Below are experts of layer 6 (counted from 0) of a mixture-of-experts language model. Rows are named router (the router's row for the expert), down (a neuron's output weights, with its number) and show model dimensions 320-383. Each number is 128 + 24 x the weight over its row's rms, rounded and kept within 0 to 255. Numbers have three digits each.
After each expert's rows: "raises" lists some tokens whose logits its average output raises strongly, later layers aside. This comes from a sample of Wikipedia text that the model never trained on.

# expert 62
router:151122112107131147167117135098146116121147093147154142074121079103138133150181070081139083101122134125111096116109146134129117146139128129135106127102138168124135136145174122120136138089158136
down0:155121095107105155123156145128167106137152133127132152149145113116178085102126147114094078129116133120117149154129164145091098107140164122132151104113082087137127115103120156098144154092138151
down1:099167110135114136117118141086152105112151115113127138096132108141143091101154085114159117147106103130177134138172112100167183124114109126152129121140126116129131095181155141114150138067164123
down2:121157169126109208130164135063087156159168154097126147148157118152129101143168120141119152134139148119100105118128096140135098151142165139146132094127160106147120136135133136087139152132165145
down3:106168176131122124128106158112120099137139143121110117121112150089123127140083113113123094137098107125109133120122120128138165151152153159112126055147149112149135131114129147131115109151133111
down4:135084133153130092161147146113119148134137138115114135138161093137105100163090137133118140111124144112129149111150142113136128151123174139104158142155134130107137147138090129172116110128107202
down5:096144175119150110114099134131116133118128154148147129169127147166153129133139147114155100129146096085132134125084134123086133105128140144117094119100123101150144112156112168129121134164149083
down6:115115124144154087180096079123123084138159124127158154162157109121124149117112149150117101131119128123133129127146105137085104102072127097132123160125160109091132128145128155124124131124132176
down7:126141113116113113101113113164130147157136114145093106147123098080094123116114090156139104107124092162098150155130129082093123154176116124167118120133117122146107116106142132149114136131150125
down8:113129171134158139142094165136147113112131115137093164122125118098152106145164144144161179145103134125090193140140120088103148095127130147127100126078138116106129165138123131068155139110140106
down9:132095119111148124078118108122119169104124126118145152118137189125086140156072173102105114146145115133077071146131146174143131102077133204139133141114147122140153145172135120098099113162122078
down10:138088141154126153128149153161105103108181143152151106140159078113170131083119161140092157114150119090125143108159096138155106140125142104129160160105105129116127136166095194120112076132120102
down11:143129140120134113163145088113128114142127141131170129121112158141126136123129094134119141174110131103126156133141153121082132175105100171117107144051113095085122102123165121161127098075105116
down12:137129129136183059126138106164120120159142124158108111103135123151130141130129146135122164131129148150121142122179073098160163149105089147104152132111126112128090147137128155141156115120158172
down13:124115111157121109122087127102115097115096095171123162141160090119165131151104114149124111103136147125113123124189120112149097099135116097125130117062109130099129111153147094121146097149124080
down14:136154130115140163133129114117157174115089089091154159151133147107114148100104148149095106136159131132111111155115106108110143123088145121074111104138150100117150132132134145124147132125096076
raises: ",", " and", " (", " was", "'s", "\n\n"

# expert 31
router:128129082083178136149097140106165177119109135143124117151099130186124133100107092095123087124131138174118104149097151153145086137185134121154131119134152150108121149156133110118131164120125131
down0:111097113082080113127097125099085123152101144119148105103143102122112150115116112136073134108102143147143120134137110115108140129150100108128156114148131156116115105150130092131068091088098127
down1:116199119116115094162092180107168142107170119122163115169138135108130103125154135093115122135101105181176135107110112149160115138146125130087132122137126149089141132159116130123147137141114118
down2:148118156104118118085154116139141116161137141104189115113095119139123133168115062097113118123158084131144109177122147123138112127150131129148150140074121151177134144182155163126135124142098149
down3:144173097137182139152163120116127086132134094126137143126168153116119114135113130093110122126094113162131120153145148109153159168118132158145106132177153116145122116141132095112122112122128138
down4:128121154168101091163131114145121126119108092119145134137112132111121082152101138142149124114156087121177135140096113139117160143155091131135162130130171152130125151110141178087098131136166137
down5:129071164123118096118136120106149119199127146138105169182116113108109103080122135140110173115106118102109124127171115107186120124140119126128134095120105110128107140104127112146167099122125133
down6:161105124139145117120111133133156139106075105127101119098122147081160138144108139136148114121162085130103155117118113168154131131127152109137129115105132135114094141172125096119152127121099167
down7:157108112094131145150073111145158074133111115098116128078113125123128118132113134167146098145160098159135141129140136128121119162149135102132107123151126089164135091158143105106080137135120167
down8:142136118130117161103119131091120148100163086093082129116146125115117150136156126085133139125132141122143126148140101163148152166086138152127124146149079077139114101102097131071123142119080165
down9:139097128103109129171134150134121117157132143128169111126100117136127129124103114167106147099153183069129110122134128096157075141123149145129113102094137156136110144152136104106123135136119111
down10:107103120160120099162129133164196125099136139115106124128148129145156137120091143140072136061126137119132139118146138133078136101071173102128112149155079079105120153117139140121126113116179105
down11:136140119120142138138100157140118159121182110127133118175143093128123125158100114109104146089107144130151114143119131158125095129129124134087124116128106137118115147110147131086127139158133147
down12:165120109165142130137156084149137145105134100161151122158149098096145140146127163126125158132114093126137134160139151141154113133112135132151125134127139145125158132118158134179100130141148168
down13:132106124100134091092163086163187076140126138114113121143161107110158094139119124066100073124145106157120171105097085105108174120143152141161169124123121118146161115140056133099158135149149091
down14:163119138094119109126095143111117098130162115125075153135179153127146155118130111103112127135150166144111142112119124089101105135077090143154111113157110124126129082139114183159146103123147120
raises: " was", " is", " also", " became"

# expert 57
router:131129109150201177171154126134137115121121129147112101100097106130126119123146103109097077143155135153101123109155113126105156140208159163158114173153145177113143142144142170094127127114110141
down0:115117165136143123074126131123128093103156137110147164103152130130114156134118127145126105162121152152115147133133122114113148146122079109146098145128136182113153147103085095157182136119113151
down1:159120134124155107128148099124094147094100123125134117110118112126091135120137117132139140134149125126112125080138105122127192145119114165124144114130156155110147146123085123130106118114095133
down2:134137150147133128117145134108125156116114122150105140122153177119115123119147176139101156102149095166086125136107136173130123094142149123116141099146076096133123126115149062130139134139109107
down3:128154141128136112122122083128170146133140128096139113097157093131133158109123094154092173170111120087107141115165117164123107141124125161119147115139113173112103151124135105145160134119161065
down4:131165145157164112133162132144114111140127095139132120133124153157133097087078172163137149134119110181121140122153115119121116145133078141155098104166115109116138140132118119116091109134165140
down5:150134143114100131140151122099160112158123171124169150114100112073130166129144127154157133170145148145121131107115137109120078168074135144118099130130122112145113128139124122149099107144099125
down6:144144113157124141124096110115116105151178126107125136130133090109108125104140138103132143093121115128113143123163133112131079169167143124158151111137139108156125131118135134156141129147117123
down7:128148119135120112131107144085163104145157093086102132119143105160117153108121100121100106129108147131113134054144123134111161122134129124074142103130131128113123076118148151096107110142172130
down8:176116127139092119139131130112105144120120097149125116109140096139144086151130178150148141146134134156136113060149149109153140125135098092149159162158134121112117188134129103142117120149108119
down9:142080136122122097154104116149125106110117120125128113139139172166091070132154115137136137112174115124123153106097126145140185126121118141124141115115154153115064127162101135158082163145132157
down10:129115121128124145148168130083094105154151108084156130124122122125137119158119167121127145124152106091105154126141103156096117124119155097137101094142117119087120142166149100142109126128088113
down11:092131154144142122159153115144122131124119092155130127138166127109191104087116187126121112117122093189142122128106112114137112101122132058096149104109105122098177135141149147132099135112174129
down12:133131128130109158094129084177147098134114120115131137101109161107110114130157148137126107112122087135121119136087074111172131092136151171152141128119162123096155131178119139144151130092116191
down13:120113161117121103166132161146144133140121123155146107144169155142132099159122098077092115093114099131109112141158156135129118095106100150085164150127097167096084134119131115134133113162129117
down14:119130143138094130115181108111114125094135132126099158095157134087078095171136159088147145090117138108119088161165087153124144102112137122102124132086118152145136074117138132137090117138139166
raises: " a", " part", " considered", " credited", " an", " widely"

# expert 51
router:155166104118128192134115133063113132120138187143158113092113119154128129132164086112094128112157140141128162128109154077123132145154138134139118145189149112066110133134134124136084130103111130
down0:109133150112183162131124109114123147147120093133128138104096137094118130146120115123118144168097102127135161124099089104141169151154111127096145141141115140118139168151148164140143118090115145
down1:120098094107114143116144119134119142111152126163100118129138181143124144136168136192134168141170102133129164139128108152066128135117136089138143100119120169115141135163126128134126120118155169
down2:126157172115106119111134166092117123135128081158129148128130169101121078069101147121114141119119137103125111156152110104125166140138113140092126134114139128099120112130146123139159128158118116
down3:107106155153176126142158137124110135122139173181100078107154115110146115135144101158113123116149145102100121122149128124131146123120172107139150155132152132140152145108116133137158116123120134
down4:118116164139072142138133143138110140164121145168179094141151149106106172107147110115132127153139132081136118114152087110150127110110143143096125129162151126139125142141149115100135110127099113
down5:148123107174110132096127135146129126075131129128084138119129150110120139099107135145130125053124144115116122152136129134135161114149149118106096108110136160107153131119127124117076179169058106
down6:148140110138099119125156062104132129145124107110097108078137113124152123162164124132140147090098126155140181130110168171107113113126144121135113151099145108109143129099124132074132165120085127
down7:148101090156149132125127147081105125145155137136144164172140151149115113114097136135131106094140195102107116122118127138078102086102159147142082182159092152152153131127129124127114145101079128
down8:131120149108128133082122133148126119152126128112118133113133123128143114115110107125143082118160115138129111129151106136136141091135106125095159116178106136123143100115160123135095148098124135
down9:116126169118114124083074125144159132123110086147109113122138123116110141125106125158160115129151126116134172130134153126089100149124150130126130082115160117095076111125104132136130155118143094
down10:136155121151104141124131118126134119174100150088132174139149102124107135131116158127147137116101142118111126131155119126115115161152089136133128096188110140101105153142103119127136147128149111
down11:102084135138118085117106157150148097107170122128107142086103128157156121137113142134111161177111133138129115132098153154102111100140137110167103125149081114115105080119117138101138134108125128
down12:100132119106130114167143115129089118110123149102146127137084094126102141145143165150157151150093129127125154125123128131120116161142129139080110122176113112136136075136125164110135181163145135
down13:133132150118107136158105173114142105120113114159150123139123146126196096115138142154092145140141129141145125189151133102152126152158110130139120144105103171153113130125160111171150112132158086
down14:149095102111125126129114141095147150126122125120121125143150121107179121123111133114116130140103114132113083125146126127174145113150152140116117126176145098157105116139071130114073117139110121
raises: "1", "to", "Note", "O", "S", "South"

# expert 35
router:168109095103151152134121122132121153126101121180108133121122150141108130145136121137117086119140120135121093124135096115156125148152130123121105170174149120121122158157150105130142160088090095
down0:128133083109110131125116160116149096130129097120128138164132094140094069146144106096109116119117082157123140078184114143126080133138098116115152111079116103159141135153154127127126149146141095
down1:135132111107137170094115181091112126116143124130182126154095124164139148113138095135155180138084132158094117090123157143133139123133149108153091153136128124114129106134157176118175120099157071
down2:119107130155151161128118132111083151154089120108134089121111152160144095133114093110106136138150086090161132105115122154118087161097095130105143097154121104109153097118093119141170152110114095
down3:111076133140127190116122106115098091098134111134142159085120117102098160149122144149170140087124159109113113143164115144104123149136131147126095191110150130107150136116089148153147178153074134
down4:124164135160104140081121142124118132112108137116081090166197111180113113144129102113085093089112110128172112120110128106094131137181121131136126105154174103143129100122096103117144128113142098
down5:087131098168124108133114121117090097154097151178091096132120117154114108134126122135111134115137123191165125074130131117131140140108077083117137141094100082119153076140113128131147118118104139
down6:112102120110120109145145141111122093119131117087137129125106154124113148152103136169132141120131137142092131177135126115117139116087117112097063103151110145086077113138160133166085071154145124
down7:138087141188160132105119138138135121149106131145154090113114102101124145119141132135117124121143135164146113154163161150110161167122120106134156152158093142125119138171144113084134148121104121
down8:096103115141121107135099114120131075157118104092135117108131121106154090148118132168106205096141141123093140122181128116144100140108196123127153126143143145146093091108096118093149170167121134
down9:156118084114132142123147142113153103108149145117096138129107089142146115124099108097134119083148164116129105141155111094152111146149112100106111113139136091102113123098114152148069118120129117
down10:106142119068138147140116096105108099114123148145137093154122061123138189121117104082103165128076094116131154143133168101133149145101150094129171112150124153167095133091093127144107124128099128
down11:137142122138132106101139125128122113082151079145090121107102127163181136162123140112113133123137179107130143142114164132134105132117149132099126138072113113116141087165110115143105106132126120
down12:141108113125125130151142114132129130138134122134138143147130164142173123126110147114123084092120108151152157142139134143214129096135173115116102140110142114157158102183102145130148160157133158
down13:138143103123098101101118082133147147124145105104116085135150168119126122123105118123104107151132100102163149148138106142145136142101133099083108111117102145137152153183130173107147091153174123
down14:118151107166120133163145140103119109139150079108124126165114166178159140104141124140138134123068143128120074115174167131140110126097137099124130152095133149145147164121133153127146149119131118
raises: "ol", "od", "ae", "oh", "ro"

# expert 29
router:173122099160163139139119127078168144076102156152126153099126141120143109109147124050113120136201158109116135141148154113081158117125137100161126145148155133097089147144133095121141184060127161
down0:063157142139126141165144162145124138082132108115138125143124097134107121150142089122153116151173139105170109169092129105153158094176165131139138125132138102110141132127169113105110149143120129
down1:104142146098076154123155115115129136097135129164125134142126148143126137189131121135113111119115116101147208181170086112093132124097136102137138154115164117166113112144103109129151188092119098
down2:116117128133106108148106108160144130123113115110138177127123157106147139135096123195143132146120165106146118171155160148116165135106121132161155153112158113144167111193111107169170114130131111
down3:112122132130126140151134146154092089159111128139120110128131139127124147070146122129125136160152130135135114171134147107108121153105055167194111127128115163110146117092100132138154138150122105
down4:134145192136123153086131150132136128159157114131166121097095141094120137110100111149154143126110148172132083136140130130129118124154112100151129149104127195076132071136136123116110125139121131
down5:135112128115130103164141126122128156112128140118117109111087131116097094144146159166114138152172156152102145121125126147111114126111137130114143150129132107163175097162167148161116105155144160
down6:166152140117133150148128121121143110119124101119125103136133096119109121149103142136104152098142126122171077153125103098126098160109108122111164157141201144128138073184134120106133137131076142
down7:192175132135136108127106163137101142106123077089095119150077160127125108086139162122126119117159116145168099162113164124131160139140116143152107091175144147094071132102095138138119137127140071
down8:124106146127111119122135084133155168064116165124171160143143156105154127120108159130087101119076083153147097096120115089109198120155144117115133116127104082174104142125103119129132122145086128
down9:121107149140148100095164145146097102197126116115123112104099128066118102156105148136161094131104126128124140121148165171119134127097102146133113116094118160133104112138144166092130111133146104
down10:131155147150156146109137122151140114142130114143108127163108117148132131137114125118166139125120105174132117112140165161146082147133136134143141138158128141130104095109110098106168097137092097
down11:070106100132131105113107118142119102149153150152120133128101144130140168141119143156096099135069128107174153104128169139143193148110141153137125103124109114110110127130115167128136118136123122
down12:113132127147092129134132138132126145147134101136149126108104147182152153112145147160126148142175110107122129110134101080130156096167114107114119104099160127133168116156104091122103125129076101
down13:169179140123095138123141126115138118131080079141098120148145116158126137158115116091180090188139150112156158108140143129122128186107149106086104123119089163140109103119142094146113142127077124
down14:099131116115096100128096121123136131108112158145155103123149143144126159083132107166124133141135153164077143087120116129129116120114133096155141138080130125111103161157123114098121144134102082
raises: "2", "1", "3", "7", "6", "5"

# expert 77
router:136116114122101141159158153143119115114119124178153138114123132125114123169138075119092093074124114132116085094079157101135147146163137091142146164190140144079119149118124131119139107097088128
down0:164158137145102146141101116138102148194168149108119113141147113142129189129145136172132114083135143121079086125100147170152107141138149136127095139130185100144103125157113177151093136149121117
down1:104139106145080131163075155170097112112083132142096112090147125134117116105157097139122131126152120090119141109142087132119120138155114146119079123137167114097146136144088154118111149135100132
down2:168145167168102160128150166081145086078122115098143155145085119144148078127150123152112129097141150108135103121157101127117103142089130160136115146146117141133116145117117152132093114131106172
down3:107138108109079107082142066121124147112099134127128092129135134101102085138162057102177133150109145106131112102133125167142121160160123113143147104105124172078142132089108165117132124101142149
down4:130090134119092079131136142156075162132151066116117121109130086136093140155122142124108113169101131135136130105109149125160109094140152162151131145125101127125119138158154115112116063121117130
down5:104147136174107110144128164089125106116080159114109133087118108096152157119113143135117177100147109115095114120155110089139126142145094133088135124109111145111131111132149108152159098110126142
down6:147155146149134149109142064128153115130127112138123151160136097172132132131136123143107131113157125132106094128091152134101135157117147120131153104128139139145118120144122147166132111115148146
down7:104122127089096126128146096164095161161128119124125107129120122147070150119144136116151134088099146127142130115162090121124145111146150112149142111124130185155145085133155137136130116116098148
down8:153108141135089092117113107167109128152120102095117120136106132166161170159127156140160140137153087191134100128126123141136120109113081121126163142163094123110082092113124159112130143100139112
down9:107109143100104123082127157116113153144122126108095113136154116120118150128074086130146124133126083122104150124153115075140133137149104142100114127126116132119113125160124119138151127103093161
down10:118172079109152141088127104130120135091100146126134191139115107102115125152105115130138125085153163149144091136149103111089138121142164169121127121128166085098143108154112107137132089135121085
down11:138081130135069151125164141141145108157166068093117096113130100113112131069106143131158086128105158139165142111105110139113140174127122133159088111155114126081104151092117147105152110125127093
down12:136119164136150175118120124157132086148140094134103162109122129134106173085113139137100125098155183114147145128147101146095119131135134112140156108068150108123120138165083153126130129105121149
down13:140111100111146084131159114135123137132110121160129153116120168138123152116123118122101138175169106094155122134101115119174186114131118154128137134139126084114104125123113137162090120110137175
down14:087118124146120138152130091138158182160118157118136151124141129148131084122116140146081089110120116143166099142167114147142124072114155144138104137130121148109095145113119133126113129138156112
raises: "-", "===", "==", "In", "The", "===="

# expert 63
router:147132112098174137146140146092175190131132133146120099121126140124107101122137102120062120129159110135141119142112129138140132134144164144140095183138129155142120131115147105118103118155117140
down0:096146135087160142123140140139143131139114140134192123127128136156152160126113115130152140102100143136140126148071107139097159159137122143119159097101120125115171104114109121157152152096130123
down1:149171095107126136111151141158127132122069124146135141144110090134097108142181128142106099127123146100158122116089134173113158139145155119090143156167118113166116137095169113137111107138148136
down2:114108155148116146155107155117143136108206130128138185156154165090093100136098131154149105171131106071156125164130153139129105124126112120130083153133094110117085106111105118108112112137175129
down3:161150144077109111084150158117107135155149117120127098125156115127105141152103138158128114111127153145118129161133207116141164146146136097146151102136149135140116113093118112134133117178102119
down4:179158142105124128137109120145109108112126145151159143110125114148129175140122136148135136132121127139095125099129113136132142143136095147119163153144100133103103114094102160122086148137141151
down5:171155111076094187147161169145124107112129150143137106155141149144141127111096161099140123119139155107148123146126095119137127127162107150116182153118134145150133092131146110132109132186127089
down6:132160122155082170132149156147104106108117101137125138172140143121111175115133138139125163142182139145117114115134134129155130141122122114135134137176099167138164130117166087106155160105126155
down7:147079149135121122061151142139108152099108143083112123166142140131096109070117149110168113088150139164113166113140153116137138097095108160131125124123142168145135130159114128133137129088160129
down8:141125146149118139173130146157120124119158112148131172118136165135125137099073175137173123121159115125106146167141138104116136106145142139120107114156196160117160124106109132168131107140144110
down9:130128118127140167136107093110133147110139111156132117119147103166158086112148151122137121110124157135197142158156166099148146146103121127129093121160124153115133118132170129140107152098156117
down10:189120169112136157111149115157112098158146138149145062159155128146154150091138143140140123106118160145138126122094151135091177120094120118149089099101135125121136090160114144122152125160096120
down11:110171102103150150174099174128100085192121151142115126127126108082129144150126168092186129123090112168146107125072137133116124145126134141107144131145139130089121151166159101101114160101099163
down12:128154165142087125100108111118145145129122123151127145138126124165121114117104112170151139134137124145157138101121095160118155116143094150090130105139153165162120175131155116106138125157095122
down13:121109147149155146132148137128145105093150138112110135102121111113106094139134126168156095106110113114116104138115167110135125059088159141183116099133109148133109141123127119098129110128097182
down14:136127104093117101144112125121144174152065163159156115106130140137160166128086093110132091143083151093127138098128136146075122154121117132183117113087180126121135128125130153139138125155119127
raises: "ole", " of", " were"

# expert 52
router:137094099096129147154144123135120131134144169127116131116123103147140129130141088118111114133149124129130137133117127126148125127166128167119098136112187144154115185126138143121115147110129163
down0:112119146122109126119118139124110160087131101133208094137159095094136143153140128129103130125136101113108121152142128144145117120141125155101128117104113145161107110108127119140115124104157126
down1:121099137141117140121186109129111170114128176158084139164143155108124108138153126141087135125122100158119128162120161119089114144095125125102132141106127142128121116137145095111135145101090103
down2:115162084167142145124141120129116132165099134104175118112062158138135114131140132162144144109119136127137116117106138110124140135117109122115100124154163163131142093164094159156137144187098103
down3:100117114156132184122153104118151120148123157093159141161102118109107112129122125145122091128146079129128127162139089164106182146124130165152107122165127111132127102099129132145084137169126094
down4:166136111102098125113164146154136143130158118107105151144088160139123110096149125145143129141149097169082124143120135155154162132200090083180064192141110141110096174108136097119148146141153138
down5:156106134095138112173116154127139198157115050089109139118141119139121152117111126116123091129143139154122135159130129149160126119104177104138128108129127152145169135125126127150142113124121088
down6:113130160103180116121105119120116124110149116146110170079092130118152082129125112099136128143151169133131124144098115163131146117105156115153119151145162159178098106082139127142132145066098126
down7:115122133132146127083148137162142119161170156174142154131148122122123112141094093151141126109098095129133178115158133094138093140140173134143127085099103132155150123123094143111084100122164140
down8:120147123127125140120112170097115103098157106170115165126130141148149121112073143127143133138129128144128154143123131106115133138102147164114099138124157161113166131156129131137143131140089107
down9:133156124107136105106141183105120079114125149171190141145100083127075122147123130116089116155104127133116168100094124126150108115132150129040115082127091163152135138163104146127095162106128150
down10:130105092093119151130136131100132134062141174110149141150149108090182191132184191137098147118126140123117147174127096160132111125117109100135115115079123088137152108119164108164134133173091103
down11:171133178122120137117073110106155143149111128120107119140171134091116170108116106113145120139142145143111156132116109091119128090133137145127147115112149131125137158106130112158139083123108086
down12:125062158102160129114126150068144159137107133075106142100133147138150112115158167103083126113121162116123121130110094081139156127158128097135101096126143114130150116120136160141139115126116172
down13:120101131146174103178143090131127117140167134107137115124142098121187111086102131124145120172152118101165157131120125125139127127104115105145148158110112133109156130126125142147102155134115099
down14:172115129138165129152130139172181150090126150113158104182122130122118129095133130120168097112155113135122102091137113151110143104101087141119158122096139113128131139131091120090141110116138115
raises: "0", ".", "9", "7", "5", "8"

# expert 68
router:143103119103145162164152138104138121133116145114124134083106152103131109169128096110102084131144120119142117089106147126132101141137124127119144151117149138121119136122145137128137120085125119
down0:158124105072090138129092111082123182122129121125175141100120114127086145113159145168132133146167124108117156090144100130124110106086164088111134112093158165107118152070163120103108155120118153
down1:136169138154123174143134117120137121105105138130125155133136163097135120133159150139153117122110152147141112078160134101173117110174120107099117076092162121122127099144149159142123149108132133
down2:095141141115083107124126080144115146157104112129105143133121113131127139152163149149110162074130140127119116103128127112134102111125120095148155115120191132168133127140103102146166151149118116
down3:101153123124187146151129088136117121113109090150131139131118114126101142194144101115144136117106121140088133134145134122117079105120117135122133117099109175075137145159116084149148163157121158
down4:108182115159139139114150099118131124151073163160102158102115101145131176126131159117087121126141138176140141162147123095141116143130102160114098151104145109108121091101125163119118134132140145
down5:154122068132113114093117097110135087142167156129100159175104120131142141099135098122107180149152116180155147129128135150173096144141143170092166143096176142147096127129111127103139155145121152
down6:142145150171107115101158160149154128111104115126111128148101146135171137136073119103118145119131122129145126166131138135123083139176118171123152150112147119128128107073100176161141149102139125
down7:148175144142149142133139147143109139102126142111171134093140141138141122124137108109084115142106139178131157143105131099122124146115135120134136107161098132172155094108109160109156137143133162
down8:165143130132115162159184149153115098168102113149139116104127156125159084123145112160132155126104177132147084146139140153116128105093141148103122159085145101126129123150134128125199072041128153
down9:103097148137182122123135122136117131143129136179118126117120153169101159140158084151091121106122117161141136120119110115109118128184141116104141134129134128144149119121114130157085141163178131
down10:119121145109171158113171141193109125105116074089122126143132132108168127138107107160111125154152147163110115107102157123147134125090126134138081096087112142106101149178142106113126117127119073
down11:107156115095143106113109103128092123126138165103120115134104140151129124147127122151073146106119141148136120115149135128110133175109130137121152109149125114143162126177132098119126135137065127
down12:117108141104126125153108141174100090109137116152128105164154130140149130029122112103099144113102110121090099117168155103109145120086125109122113153165098130138156153144104148111119148130147150
down13:106133122093108074092123089164175119098132088122100145123142143151116110145149114132137104141116139152168147151114126119136118114096120109103096130128104108167153124125154161109119090114110123
down14:099117114142091135134139132107131120100153142175127109174135115103089168165104154112117095125163124123112149154135116154161135179131155107142126112114133128101156109098123111144090157102147132
raises: ".", "erv", " |", "9", "0", "'"

# expert 65
router:135139125114207135151165133121128131117114121140142093121150110131160095137116089133113123145134086178111124098084143152147136146116162157123124141124178157113108122154129099107095120112139148
down0:145138115161116125144115116154134111118108113116106120134069097115148171156097101154176165156143118144110115122134149130123155121122133147140116152130143168127141156130140127150109096137125105
down1:120186143154155158112120137119084113125156109126185119125119144159112133083121101137105147143153173155136133100097088130133144103107120127144141126131103127122133141156150095106104124108135157
down2:116118169118176106107135160133108126126123158124168062179125102130165158147126105092118131129143118134165118132118148126116106128134116139139140143120087114132132147080153079140186158136114164
down3:103097116178115162134125161148138116099125141132125112185100116141113140143186126135112128141113159088099133113119129103171099086121114095189122128132113104121079114148163142188156149112142121
down4:117116132130159143135155163145126159145167106112141123145118130084158141155127123090123148115150123091123082103136130122123129159133125151127186126129111126062114107118142144162163115067104171
down5:144112150115115134103102175163122167153160142095091120105096133145116128112177084140168108166107161078114109115092145114116177114090134170126159148139149152160099118154119076102136130167146168
down6:102110109110118142153138121126137129143094117164119117141139152130097115132114074090148166128129133126126118158098150088136115136112125147138119085149070132107111131125100133134127147176129107
down7:093147120103093168128147144107144129084072143127158103112157100131148096121150145176127112134154084121100141121120104175106160150109141141128121122135110133113147141116115145121167111147121163
down8:143123123145157103085093133167136121152127148155105075133134142139152109187113131164147106131135156148081117129124109097143167130151113165163130112113180109153134130120075109105141174168156165
down9:104117140112133134161186122100109147112132168162128093146081164126133131108141171131153128115119147153114127131160153145104102128149148092178101139168096111133098120121119090121186162151123128
down10:113173141133138082100145111089117106141123137092094125152120132133154154101136154145147134088122115120152101115121132093132119123109144138152137129139095176098090110105156149138136137116143093
down11:146127103113165117151118116127162166140121112093156128107122119126145086128122144125113151136113122120115095108110126125147137127118121094086103114168160134097153126143119187079144113124142152
down12:124113130147108132133193105135161126154130147135128153106130103100106129143105135112146098095182129149149116089173122119145143130083166124144139110060108101137105167152149134133146135116135084
down13:128139124113079159132142123095121137147137132130136097124173086120171165100098098115122128140070128133120104134109082139133150161109144116104170096137137094127099086154125116159122072118153160
down14:118128160109136155135124197108119128166118166116153099128103114125118096082114097138128189122117148160138115173075166091130129101133134137074079146093146124121102116136111107095069108158117119
raises: " |", " (", " |\n"

# expert 58
router:122119092136153146178155131102167139099079109146110110132118136106098111129151133151114112103178125111143105133117174122121157135130141137164074098121119166177134148139115161103097127121128132
down0:182140157117085097127143152132131114120065091145158077138130115098094129128106136119169164151128101137147126159069079133133137128123121129134100169098144145089142131167124155095146151126120116
down1:151096118131107113168125123165141124130142119112148102175103099151160142107102113127139135120149146126142160152107120154116110152123114099119116118133102185107132124151096166140159109142125105
down2:116133132131110087170128136139150138105159159152146138121135158197100133095128138152168130115121120087120100148142141180065099109154151075138153116107149128159126139133126132141138125145137092
down3:176177104113105164116131163076107109115131102090108123106142080148124149108142123150100091167084146134183123146133139131132161085127167134130110109144113112139142114136117125159103149127124133
down4:137114171146129130117129082117140122112121125126127174147137131136111165111123075096151141160128155129136118112095142118092107141156132129146100102143142092119095075112155173110142089144115147
down5:163079102114147122157164119118125189122114151144110127137143171091148130139132147175166108163119121101127115097115152148100129115082133175166142109165113136122160111161146150161130137167107111
down6:142111084147121083112107132143153127122159108117140134110109125132129137133158165155139158167115138095123123147112153175163106096135125169145134124097100184089108145143104117132146150131120127
down7:101099131131156120143110137162102148086169119118148104140139113126136122141122095182134108122146110107168132123127106106130127111104136112116156155105144137162123103143108132133103123148126099
down8:081139135157122120145121143115115108138118126175114094171119144154117127126147120156135154119098155108119134136139120151161143178168133118146108134079106142127102110101131149116134158165156082
down9:129083146132093148107099150161109152112118141120109110140145115143103158142095099112145138121136155105134088116115113141133131108128136174138152136146128114140109110132072130111152145112125145
down10:142140135140139143126105125123129154149132146123116097131139164125105135134159131150107120133131177114156169111121108093153088135089115083098108118123110122097139141143162146116149073098102161
down11:123132071098111118128120099097089153159175094138114129114104101094143114111111150125108145112151142148099174130145118109117161177142089134118133121124144189139101131140123148122158109102100102
down12:128157128127127158154157078137067108086145103173122176133155125119078123127198152137114129127138138142126163112122145124143143128107141129130080134167135072148129127133133119118125151099145121
down13:145133126118118129134148118116136140107145142146073157102105164120090135146116101127121104133102105130124121117066117163074101110156159145167154123120080175112132173114153085082121135088151125
down14:150125175129153140119114124151132145162089109105136073111117162185124132141142138154172145162113119135104093135115121144156137134136093104131138150137114129125148069153167127124152137140108083
raises: ",", ".", " (", ".\n\n", " in", " with"